Experts of a small language model.
Training: a variant of SOAP for the experts, 407M tokens, 2383 steps.
Below are experts of layer 3 (counted from 0) of a mixture-of-experts language model. Rows are named router (the router's row for the expert), down (a neuron's output weights, with its number) and show model dimensions 0-223. Each number is 128 + 24 x the weight over its row's rms, rounded and kept within 0 to 255. Numbers have three digits each.
Before each expert's rows: a language model's description of what the expert responds to. This comes from a sample of Wikipedia text that the model never trained on.

# expert 36
Description: Standalone numbers in dates, years, scores and tables, such as 16 in 1633, July 18, 3–1.
router:116134131122118100115083140170140180073154183100135115117156101132176100137130110068148138104087188127152166179121115124113171105074091188069125125111119149078127120127154164094150120135126168104143127113131160102134144126140152122133082138161145128162091150141137125165150131126125122110099159120161093154109129132119162122165112110133143127120093121128140109148112118127116132123133145123140152125127158110141157107160145189126103107164115109101145136164132137146135114160111147115132153112155164125158131174106143192141153126136126120120129087153141159092115128140138123138142137099135142130136091145147117106128122134132102113080119134126131113160150162105131096137151
down0:154122124152172109124089098116115124113100121134108125147127142139138110090162110128139125144177133132142121113093123163157106105148116145095141128168130145114161120136164138096140144117135159074136128138133120144124116117081159160113153122079139164099160189080067122133154127185129112134148141161105142162125146092115126135155134123125118114128153105153117131151131126132105134129085083147098089062150110142106098101128178125078126139109148101083120168161122145127134109145149120162123139168144156135129098159128098135130157146172143126103092145135127108163168083148110139114111121139133154059123151124151124147108100104126103137110123167107130124146085145149155112113148
down1:079140098143107090111143150146077145133144127108157079165132157100145101126148167120102151127121157129088116129092141109153155110141129161112133127116127101135144131139144152106131106097195167109149091118102112155105119126169135088165137167126125160115141171141135180106101128117082126113121130166139102131138126157118141103112143189127118110136130104103158138096141090119133130133135132114183149127124139104127130126144104144137106171128139141139170143141132130115160125150136100139131132123117178147122145143141120121137151146130124150137121147119099131069137118093136133124097149188165060076120114169146118138110135140191123118173083127164165127126134147165118134101114
down2:108146135156127142119157156166162130149145103124150163126096116140119093140113094166153142121123102140136102152116143118175120109125166119115145147135159160149141109119112119081147119143088145148105139143105148141124110143108128112148092096184088154100111115125130203121138154097155141171137113131130157149153136143084137149083166170109139104119154098114128139133187153149125140160170134125131112155076108093170136138141120117111120116106161141102084123118113073131121110151124133168088099123106071160124098120167105084141117131147130112136123117122137090148141141137123119121148122116122133087177139146129095126071119148131166092119130114151127160086163101123151148131109
down3:127133104137135126108107116136110164131088135136167102067103121134107131133160119087108120123127126159141119106119175116147148134128143099142101086138134154128093155149177123179126141126077127118131138085133143106108131157130144144103124100120113132132087112145120125116134118084138131105077096111164076104128088124108143126144108114086094110166117126120159136124152108143135108157120123140140158136139116116150110170118140145150106152130183119105123149110113168108160180188082142133150115093141136123101138141110136133120108117122168107126134114156160104088125148076098107134149168124125131091116166122124101148119173143123106120155117128185115110130181148113080142176077
down4:100143123110111156154117131151169117171162129177096107120156108122121108116075112117105097174141138093135131141114138097105130091085091163085169149133122101143154089123140138116132131161179174157160130180116124119101134147136125146196114121148147130128078095119107110142153119099131126119150117132126101070134155091116100108122133137132160117145135143124128147164156103129157133144115110080143147153091155101158116139144131132155159136122069092107123133148123091128148132148115148122122145152148137147062128156117149145106125129188148124133164143112156104135118143110128128111176111133177109110114129119126162114149123095139141116163106078164134092118132126110104132106128
down5:102097149126086125118120135116103162164110152149109128134111131166094116109109123134139125103110129140160123141150099073113158155125100086128110149120132168149148109092133140123148123155096123138106141102120128120120140130123131160119096137117114076101111129106105122093149126114133114108115144135124127147135130101110128136125100143074131122100113125093130128134156129162085129120135114163090132130169091135135125094077123138160163114103129105108160077161133171120152116091103151132088105168172158094128102168138151114158151085124118137141166148141100209170155153188081130125141131156101144140130113168120138139119137131146128110086058143170122169151145149113133105130131
down6:150114227122119101112122131110153084106128126105148116102138140160110104108169172126141165120129163120111114095101104128150093110091138098150158121128137117089109128116126119092129129094122138104117132131172120094161128093121069157137112108104179156125139179148090114153147131092089099107078142112116151130094105173135113090136177140108130146111142130121149112107130112123128118113111115141154122141158119103118111133134162117102133146140113166136104149147144182112094166115152102122133124120126110122136114137119105089145145181138105118153143123150140122132128082086089147072138153105112141101126148111165142118106162094110112124097097124110114169146158109130101123154127
down7:107122097151137127083166126186106106115103127129086111051166148099129149131118152138106119095134125157155155145112120115140094130124151115133106154113095112152103165156103119156143128155131133166137131116131132132131095127131099125170110132161125073147124119090149177125101143105146139114120115127100127145111137154146120107129151125115140117103129154141135154119119133161106121134093154123142149171130124118182162109140137138070178080129152099152083093125148145155121122129137102122128083111112141125121122059119136128140154155127097107126129150126123083144122142138141124119075112135114149146143126106130118118146146125154144156108171142157126177170162181135181144161064
down8:176172115157095135131171095150081142095109135145150119129114113152150133141113140111064090120132110161122142143117124141088158119113118152138146115107129142126112140120141093120162130093098127135156164132171100170142165104145139137157127117130125120129101082110094128094126097133137162118068144136112136129116144169099173114144102114132133117135156131134144126127099138181085128122124112124105129135178134101122134185136098133113145145142075096105122125173154148165111142147129167107162143129108089147159115084139123158138146141123127154102138148122118085119103125082181110177119128106124140132133124138153127113078084105118119092144108143118079116108141106090156122174131

# expert 16
Description: Commas, table pipes, opening parentheses, relative pronouns like who, whose, which, plus the th piece inside names like Tóth.
router:130126106091122107114090133152148135092155149121132146129121135087114151164132102111153153062107137110120183154114088101082213116080122144116124147120138165111143142132146163116126164098179167085121170109131115114125124130083158136117108147157141140138106132098105088108167147103123153094085157131093114157133139102114141124150138140145160151078129148142149128141114100130126116104173126125136149109116157115113139086139106210125092111119143120116175152130128133164112113140110115162137178142103128154100137146123109157131120114103152152090125099143150148129120119134168108123126148084121117150167108134116138101112128109137115122122113132104139089147176140131110129119138
down0:141104148133150122155137126099109106255092140140096137146159119118128160136139088126152173114138081123156103129155162087152117088115126122142100135148091160097128104114140115141151114097109112134147107150126133147171106156127126148107164113154139162130109130153124147095100144157140140133097176154112125086134138147163120115145151146112113126154149133141135195118137105143079135156122126111122144153181083124149169171129134176146127140113125127119122133115138171142123117111142087144152110133108137100160106144094126082103150155119152109150102131139111107121134120150144162121154139153147124132160135130109107170149145130155125135136133129149107130102109084140109158144146
down1:113141116114102111159149112118099139137151122114100113091133117169133171124098120075139117139134165155122137093155171145099105149136086155125117133111098132128134094116124132106090137141170133162154113081125134143179115150105153109201110125155175158171141083138112130160147137155128121132088068162107154105105153089129125111128147110141144156136076141127128109140133110146121131136155124145108117108145158179159148118107123143158096121137087127148118163135140137134125115092148076109110125138162195124106168176099121105142115143124132130096156125105173108153129139077092163139107126124139121117096113124119153096129132127170135108146123145119163113116112155109155153150115
down2:146129141143109135141165144117116131146180133154151104101146095158171161087160165154154089159104139153129151145128143081150149085140138104138095102133146143081147091130147127111124102108140117152127106107140108132140150166156127121130141121154149109141158125152087129109107145140118139098124134159132153155117113149131149099092108148123106126167110108121103128130120117150154129113139169122138130116132121132140090180108129153097146128133122154112133150103098094139150099121124121095151143096124155155126111196148164126106144100084102120093157165136144108201147143120151123115100149113117127190114138161100109094152153095136130166100155142140183103068079126148134154131114
down3:158142122110154127125120136146100126127166129157097118117135163132157164135135128154120107150091138135153106145193125098100141169108145082121133127126142151109131091120114115134127164110166123107177126118134126103153122109136178108142106147101090122142139113108101109138169097156168098103142142118135134170149120098112125129132094119164163134140123098130147099144126147096108111148121101106130133134156092093167183091097101150111180091101146112090153108166126168121169129136152128128090165104146135087104140131145135144129118133111139123101093113129175097135155153106084125089150134148157139101150146129066155151141158116134085128117136198097109130118142165128112113149124
down4:123123147146154099162147155088142145177149119143148133137096108096119164143111098140117153165135084084126096122135110118123084105064113118097145152104111132135157120124117061117148142130158128159195151120116114148136127087117102114125138117116147100107140148137103104084150069124101146112124098136127135122147135112104142145176117109133117152101158069153109133145143095134111175152097102129132143133121080082140141093109150153114120156113130139086128092117101126135147139151115140144156113149126135082121163098120121097141098122132149149163146144089136128143109144131111109154120151122117133113110093125115122147111135122080155124121113143149046152158144141104107122093085
down5:136135125075132159141136142086179103076140124106099133138106110117154097132127125116125103137147142123156159124132138142103142089114167143152150132157143101144177118141089117117112144102095130101110125116117162103117147066142145150094093087140103124155182115081129092140168151127126110121127068140097093135077142109137122143115129134092156138136120152145126099125134097147132118128114104145098126128105127152183131080147091105095146136132110129142101140117132155081182121126130113125172133121126111094109090114159148089118134144121078099151110104120126154111113129144121132127128103155104154118141112105151118143172144134162116160139176123122113077106096162146127157157177
down6:112081161114123124125122087122129159122120142155072133114144134119117124142118145120085116134092124090124112124151145130089130133111135123106091114122145137116117105150148126109158135160137121140145144097119158148138099127123147125131101097164138113151102111135120108075111136220071141123077186156091095094105159131073140093143135143125126142098083147162157124150109101144123114181116126094122094189136142141120123115115158091129132113097135111144083141128163148091103112127168159114177125106143126184098100133122115139121084167146157127094121110128131109149116127129148116127114123130136131102081096112092122118102095093114121173137133114120122097123124157116155141142128
down7:123112098127167100134160093099116130111127167080137121057135120093113154106077106148111154121151119118084100140121085148095113165088101131136135134113106129114127077127094114134117066159095148149142122134144140148120144094150104109154153172127163139092132086124113116131173108099146116099175159132115149113128118147117101147161139110115165112130131088131142145105134117133191129178109136080120139124126137143153129180134160108126124168115118113148114138143089107147110144153157133157109100112105129147076093146137156121146154143155138097115159173170114128089149139140137161146135118153097118133150123103131137109126122150092124108122125148113160140124146096161119124175111
down8:152106131131096084151125117174144145137128151125123129100118159173158121120132082100131157142089128105144133127089189111132117139128098116168109140125125137148154132140068106139143170111089174159081131089129114072136145132112164151120156095106126116109147082082138133090170144133098150109133110150109168106131135141107086087112109128166122089133133117102101154128066117125123125126102176142149109119162153132168124086077141130136145106131138128172108136120130129144162124091143139116129123116113122106140146112141122113135138170113131180159082107098115147096118128119167121141169119111112128114148132121128163168154107136167114134129120155147111158108106134160138150089148

# expert 38
Description: Month names, years like 2014 and 2017, and day numbers in dates, plus double line breaks ending tables.
router:126123106122121111128098113143181123094151199126111122086152121138161132172146144111111152070099158113125131187098111153128162141104120151094131126112126138093098133111125119140144147109159181147132147115128124115090178132163183145119096094157118126145111105106154108137149162108151135144125131139161112131119121156108138112173108126111160114139123151133115144156130102163145119138124130100153149128093157139144162081153133169136097083140137110112155164107140134156124123140111171129109155159118151135112155133127145213133137087105109129100127100152177118120150122117148130136136137105128116137156101178121124131165139151113121095094067135129090153153159146128117143156139
down0:105094108135092127136108115137117151134093132144098128132110112101169120144129130128123130124078122130188125135126081129165171135154128125152141136101141115123120117122130144121141148125099141142132136140114069157132121122177103111122127110180208090086147131111119136081200135103109126101130093131136135130165166111122140114089115156088133160114137131129125098158168135123108120147179130135130139148119107142144139118110117131183098064136131144142126141109101114148167137072102112115138128179132158127126091087122119116119141133137105162102098147109103110121133088107104125111156130111105128106129166099104110126121149152181116133122114167122097163160188136110123162125157
down1:114125132123143169142101131138161133137138115160126130159133099157085131108137143134151114120150097142140149150155095115129114109108149116126139143133138122146110129101129157108118133164109128182093110168130120096139114122126106172177147145131120112122073117132156072118190138122129112099128125136109087131107118108183109121161057120097135159124135179128141124121162131151140173156076147146130133132099149147111096150076120132131109115131145114133131099163103119130133157125151122088125143143167139125112108106132120115100143119184086109123088188106145141160102132129130148148132114161102135162108165179150111067159136147149177135148136119128108138103138135148139076110171
down2:170123137127113170100130143128146137155114142151130116149124126147129136106129169113125116123147117133118148169134115116139110145100107117046112101129153145126145107143136106133123071156109128156147098104105120144112129151118132148108135126098125081098104179115116152129115065098133106146122111139139127182164118160115152086153099114189185144099078115115118102100147106121117131103112175138129183133144129118089104134077117123128145113137104159142157138142122147130148115122128146124133142109202116138135116135129143135076147148116146087109099154117129124112150128136087116112084120097130154108110129098138111128081122091162122140146138147184145133168081168136172139136115
down3:157115131169137146139133158110152080108081189134114120110148105139118117135122116132119115126142115126151137115140097135109161099150159094081129152110178112129171125112136126151128139133102092122183166153113139124096101142142149134113130135121133161129083108090159133120132138122079114151125128121109100115121134089133168111147136063107120163174147105088165186124132133129141151145141119154185110125137155155118117126100130094130138125168099117135170120072120114108116123138106130144127111124088169164135161134120127075138136102095103112111142115158132082119121111149125131125111148160115155076140090159086149157146155182137108121168101122157142105128170113146113128124123
down4:129134157113154117145130122113153136118177143081139117138129132088132111110152139106136125162151122121120115142120128085117085115165174124102110113127142155111119158148131122096109164115111085122125144087083105108088113114122171152127129110100125188124142136150144141140097119161138125197088118122099153123155104114135092094153141135169116122154140151134162134117064148126145121122112104150124132137127088148150142113130149114137118192115169121121091123142120127087088165137148187133109115137125115117095148135086132110118125102165164122174113151138171111173161145134131139134112123158099119098135137111134124123102121117137079133139119169136128098083110108104134059138080
down5:094139109126142073174145139134101118126159144160145125088134123128097111099134089107127127115132141141117076134132133134175121093132126123109118099134118105128118117150167106186127107129126112176095177094103142150153142131147143205086140089164133073120103067128114103072134158120118107111128157142136107135148135130184140115100120155146135126150112117082133123086138116148152094148132092152153121160083112156158095127119095151091114160088064139136142128115119138124121158127166120137124112121134093152155142148147124104138127135132137141120190135087150148136096174105100142102124121159107090112111127149144125138158126134109149129103117147130117145153152125124130140114119
down6:146105123133109116133135110118131111153128154102123107157200116143166141140120116134106140146159114123137138137160128083133117104100146142116189150131137129144111167133123159072116128136162109120137123097148111062107136114148124129105118125136123149120095104112123124110068153129061125113091167155109098130123156120112128078111124126129096125133102130139113163125138100139156145142132177087137136144088160130112169112121161137095118140124162115146104095130093088143113122138160146150143060165064167118149141097131080130173100084101112111105099163126122135131153104144141132146150146159100153147121095102156135110107172092127132094134116146133148148158128130151104113115117
down7:142133091115125160112160166108110109168153107164135164161103146145119116135109091155112156162105091105137109156154163125146135107108115097098129117149085134098163121128094132148099115198092100127188155153106114165145109130142156128132081108125121149123129062129141128135169132162157132122149105117120143109153146083114128158082118129106128089158090123098139107156163098155097129122133116148096162122156170154127127125161146158139138088137114141085118138114149152136144120130196121113135125161154112106158090105130123153122142125105128146149158137132123119113145142102128112158126102102140139177112095149122114157144145150147146093163128086164150144112097119133141140161106
down8:128149129148136164128142149094156077090129116132149111116107147122138143148116144169125173154098098107143145168120155133137144099132140115134137153101144143085151160133141159148153081122095105133162105116154135164132173167133113135113152166085173130126130109172137110135123160120116111137159117137119103111070133144122136176130146142106156153147139087098120149137137158126111155127122099120127114098145124140099090094148111150165141112142115159141175153130104124115147107111137107072118124132121103117105148116111110142111167184126144118116143115127071084155124118165127145142093152112101141180074115145119077150112113184123151103146112118125126136090082151176122127107110